Below are experts of layer 4 (counted from 0) of a mixture-of-experts language model. Rows are named down (a neuron's output weights, with its number) and show model dimensions 0-159. Each number is 128 + 24 x the weight over its row's rms, rounded and kept within 0 to 255. Numbers have three digits each.
Before each expert's rows: "raises" lists some tokens whose logits its average output raises strongly, later layers aside. This comes from a sample of Wikipedia text that the model never trained on.

# expert 6
raises: "- ", "== ", "==", "=== ", "= ", "==="
down2:179147132122145134117152127074154109137117102172114129127158113112157115141119150088132104126106126117163166162153128100133090143107128124165125129103079126143120174169155150102132120118107175135104136121112133111122168123125064148118164159156159112157124114145122135143111145145134120110144119118152116112118105089124172159140126107071099111089121163157085134116115110105147146111116137123174157126107165141182153153118129134142071104104126123123102134159134105077105095134136137

# expert 33
raises: "Operation ", "There ", "With ", "==== ", "At ", "Some "
down3:132124110162088147149105075125114148134147140147101143141162116110155129170104148113100134123118125165111142089096146120132125114127096168130141149144136149133152175120096153146120141114127131179132092092125122158147115131126093090138127118159127135077141138046106119145135118130152115103120129118123115153148149123176130116123139127161061155131127152158142106163130106106178124124123137140119138129105203125172127130132119113078100151117149056122103120103134117114123127143136099

# expert 27
raises: "respectively", "although ", "including ", "but ", "which ", "though "
down2:146142132160098147093163104143121105154063142145173145124164144089113149125127068110120153149164130147138120136165129114132125118110123136124118095069106128134108140129105124107112104121108146138152109114138147116117129136110125130139117156132152128122138159185158083135100174118155148205154175154133148164135137127102148092122122170147128188111097106112128126066129112131102128130133090147091091118124145128175109125150107142134108128142130091134140132150153114135126133123101170

# expert 30
raises: "own ", "website", "native "
down0:132103120124119159111171103143140133134127185128157147111106146127148139156116132059124132131155185110128108131116111154110164127151149119130121122113200138104111143142078117116097070151154102110146136105130149091118114100099130123158154072129173150155102084117132128109150133123108148125139114189148136129148114132108111112130112111139127128171124150137136150127108088096143133099142094129113132107085147167183121100093133117125136091143146106151102138135112159129096129175106121

# expert 32
raises: "surrounding ", "sung ", "nearby ", "themselves ", "seen ", "mos"
down2:123104119123131140148115126149130099135181125116135120101116121120158134127125117146143124141131133084105123150107136127162110123109132104094138094074138153111132087158136155153156125123133166122093136128095117151057116126139114145112126162078184117093083147136133120142121160117127124173151106149130136125102100094115082133094159104103119139104100105141092083093137137150093136106108138100095124116158162085123068133152108143115098162173099115157090135138145165154135098107123138

# expert 25
raises: "DST", "osaur", "ropoda", "etc"
down0:139139119148108138155101148125137102121137151175097111162103133159166092136150093138145128106128099128118128131128112188129121162121176103116174129116107131101101099200123149168151111114098117107097115116155098155072127123114152130148144173174139115140115109148122121144177149105145118156106158119105155150105130133138128112132149138170090142125119144117172093092163120162112123090147124114161104117117129111145142151131157155117148103126095122146132157087133126140129199131124099

# expert 10
raises: "====", "- ", "Scientific ", "==", "\n  ", "==== "
down0:094118122187095167097104151116109100104159097155092118111138134167097151117142150113145129089088101127080151110111131141111137099120103128128128078160084109149067150173138077106129113145101119167132127086138160138136143110128121141153136129124153154152125119093108119106127116135155154160106137174111163131132154143133114137168113128159166102132125099134142125108173113127143120152099146132143131121072123136128125131123117125139081105123140135184143090139086130083129146148112121

# expert 3
raises: "ys", "omb", "agu"
down13:117159110136130110129157125111151141133103140116152137156078121133166129160168085136118127126121157113087114151128136117119106110115106158092166114114138140128155156135135150108105131128130092177130116153151139081153130098114078142164091101137130154115120147136109087177159120095088113142102119145141166099140117121137181132141130140110139129110060153126134114145111110116150094123135131082159129133147105142137143155125052130130108107138120138145163155131089123178132120089177094

# expert 28
raises: "These ", "They ", "He ", "However", "There ", "During "
down13:169122112126121134128119115170098072141107114113083123149124098107116091143101132078123134110163131103134154140142074137092111111131099181110103147091116104099164138129167080137118101154121136176103106137159138118099144107162122135127105122138107087118097094122104161123123169168166117114100096156140131124168144127127152129146107063101148158122150131137131128101130104135094127089127129108116096087156121150199122140095150131129140124110142116105138145117126110148115118114108140

# expert 1
raises: "itors ", "ited", "! ", "Operation "
down2:114146153105137120079107111120125116185148130108120160139171141093107133161087132125125087145133138117130103128125122135117095172118116128095142138141095170152167137146145123102152097103157148080144091110137119138167127142152167099133128145094157122153126111110130148114117120106111153176111152087079098133166117135151165128162137117169144123127141151085130097151124088101077115129156117111128105131086113114156112138151149074125132156143113171122116143180135138115133095130160157

# expert 17
raises: "Coordinates", "Location ", "website"
down2:119152114146153117128087096134138110118129144072120139171122135118135141113171113132148122160142133122130130137123132102150117108166112129123146136120144196131122133153087131138109124141202114060142119172131141125142132153125125122110117143122125102122125113102124152149111141148083136126140114153122084114162111098162155160149069143122127135124140095105090124154134142095096138125114122126127090163108132159138101088154157131171149124099162103123074085113112091129136061091103111

# expert 23
raises: "the ", "a ", "his ", "this ", "those ", "their "
down15:114139153147125092134111135105128127119105102118140120119139129158126109123124114101083131108155106119115187111168085160145160148104115145074144144081138166119107173100129125105137150161101112186154110112086137119172125095134101152126130126123127141118111148121150086143120106105162101096183119133142130126117096111176164134149134154131091135124153122123109141096112187159151112167113094124113116170131161133128129149124130140107112116135163079111124131158166091109084112134118152

# expert 13
raises: "NHL ", "Detroit ", "Motorsports ", "Rost"
down0:166119138173142149155143157114126133131160139132130177148092130111117091179122146132093084096167133129124138141122103075118175102121135132089145145114092179113097129132120147124105114125106171163130132184150089127142118144121111154113134115100151161145129141169109156159141104114164113150098152148091131099189099138111122072114151151135113119105134104115173093139133096147146119119106110102119135126140088121123155088120131120103096104111107162125146078124125146131120106130134125

# expert 29
raises: "ments", "ships", "ral ", "median ", "cases "
down0:135163156184167127164109110125150081156100119177130106148130103098145154140081138149147140121121117152119126136152105149135134119113108096151149115130124111141135100131123153118146137121135150119135125077134080119118137151153085157100128176142085146145117108146113162135114104094134125137084144147118122193075146124128149056140118100180102110126114102148106132127097135124146114130095112066183149122108124125121143147128135116112113180125149103093161148113129132103138134147115138

# expert 0
raises: "the ", "this ", "this", "a ", "its ", "these "
down2:112118121155110125138173162135118107125117115140126145164138155157123097144128107145131121105125129098120166160123138135118108128138134123115148153124128129159183148102165138122150131132110204174101114133084106150137102126101125137116111123134192159115108135140109161145113153126172144127146136127109109094126131156120158150145119157110154087116158062138099155160132171145128144105187077105111127109152151153120098150131143149122165100106137155077156146082113093138135100151142144

# expert 21
raises: "Albums ", "innings ", "AA ", "shire "
down0:090120162105117137131134130126175081173101138135115167108073114134111119122126122144113131109120093147150148108142126129121127072144099111120121130114144100151089132114126183109120148139146137119136131154146114094108112179114140149182138123094135125145162116114118143128110046149159138128112127142061096103148140141106157094136118134126092134128164144150139093100086082096105134146102091140131119129138135150164167139113118146124162131129116172128124157137141158148085138100120092

# expert 18
raises: "front ", "turn ", "previous ", "case ", "latter ", "society"
down0:146100118115128184138097128135106136166109132160131113107113114117120145163134132099167134097175151125129162122111156136154165133192144118094172150102117156126161152117160119161154110117135099175149186145116150170109082107148092135092121099115130137170153144117104162104088095110105150065155095129144121122126122127114090147144149105094116107140134138114110128127120113107115132113124173128134121148131142107115124140124130140123149138125149114106085114064146115132090088160148124

# expert 39
raises: "ited ", "Succeeded ", ".), ", "ited"
down22:133128129107086134135116167153158116140130135174114077136114114112107185108138101109098119106134116108132099136146148104125093079123135135106130100144137095118088127159132165107134112118168142064152128141147124090145110129126139129137102112141138162083120128153115144146154126095125166123094116146109084080129094134133155134114170127187143107111146111145155126135116100110159100152106186097123096153087166147163186113108119143148163142127141131129128120150126159138139111092128156

# expert 15
raises: "Preceded ", "978", "Died", "meet", "visit ", "ames"
down4:166130079137116100135148086121095123158089134118135144117155129099064124095132115133135126117134177150101122105135126099112146144105095119145119168101132113163149129116102121162115144095145161198130113121109152130118118129148137124105152086124137100139139128136168112093194120083149106117115083153131157129153158116124117127122166175147138109150117119162105157073133176099126077130118097119133106099094108167122124114114136119146152148091115130133104131132121130155113133132159164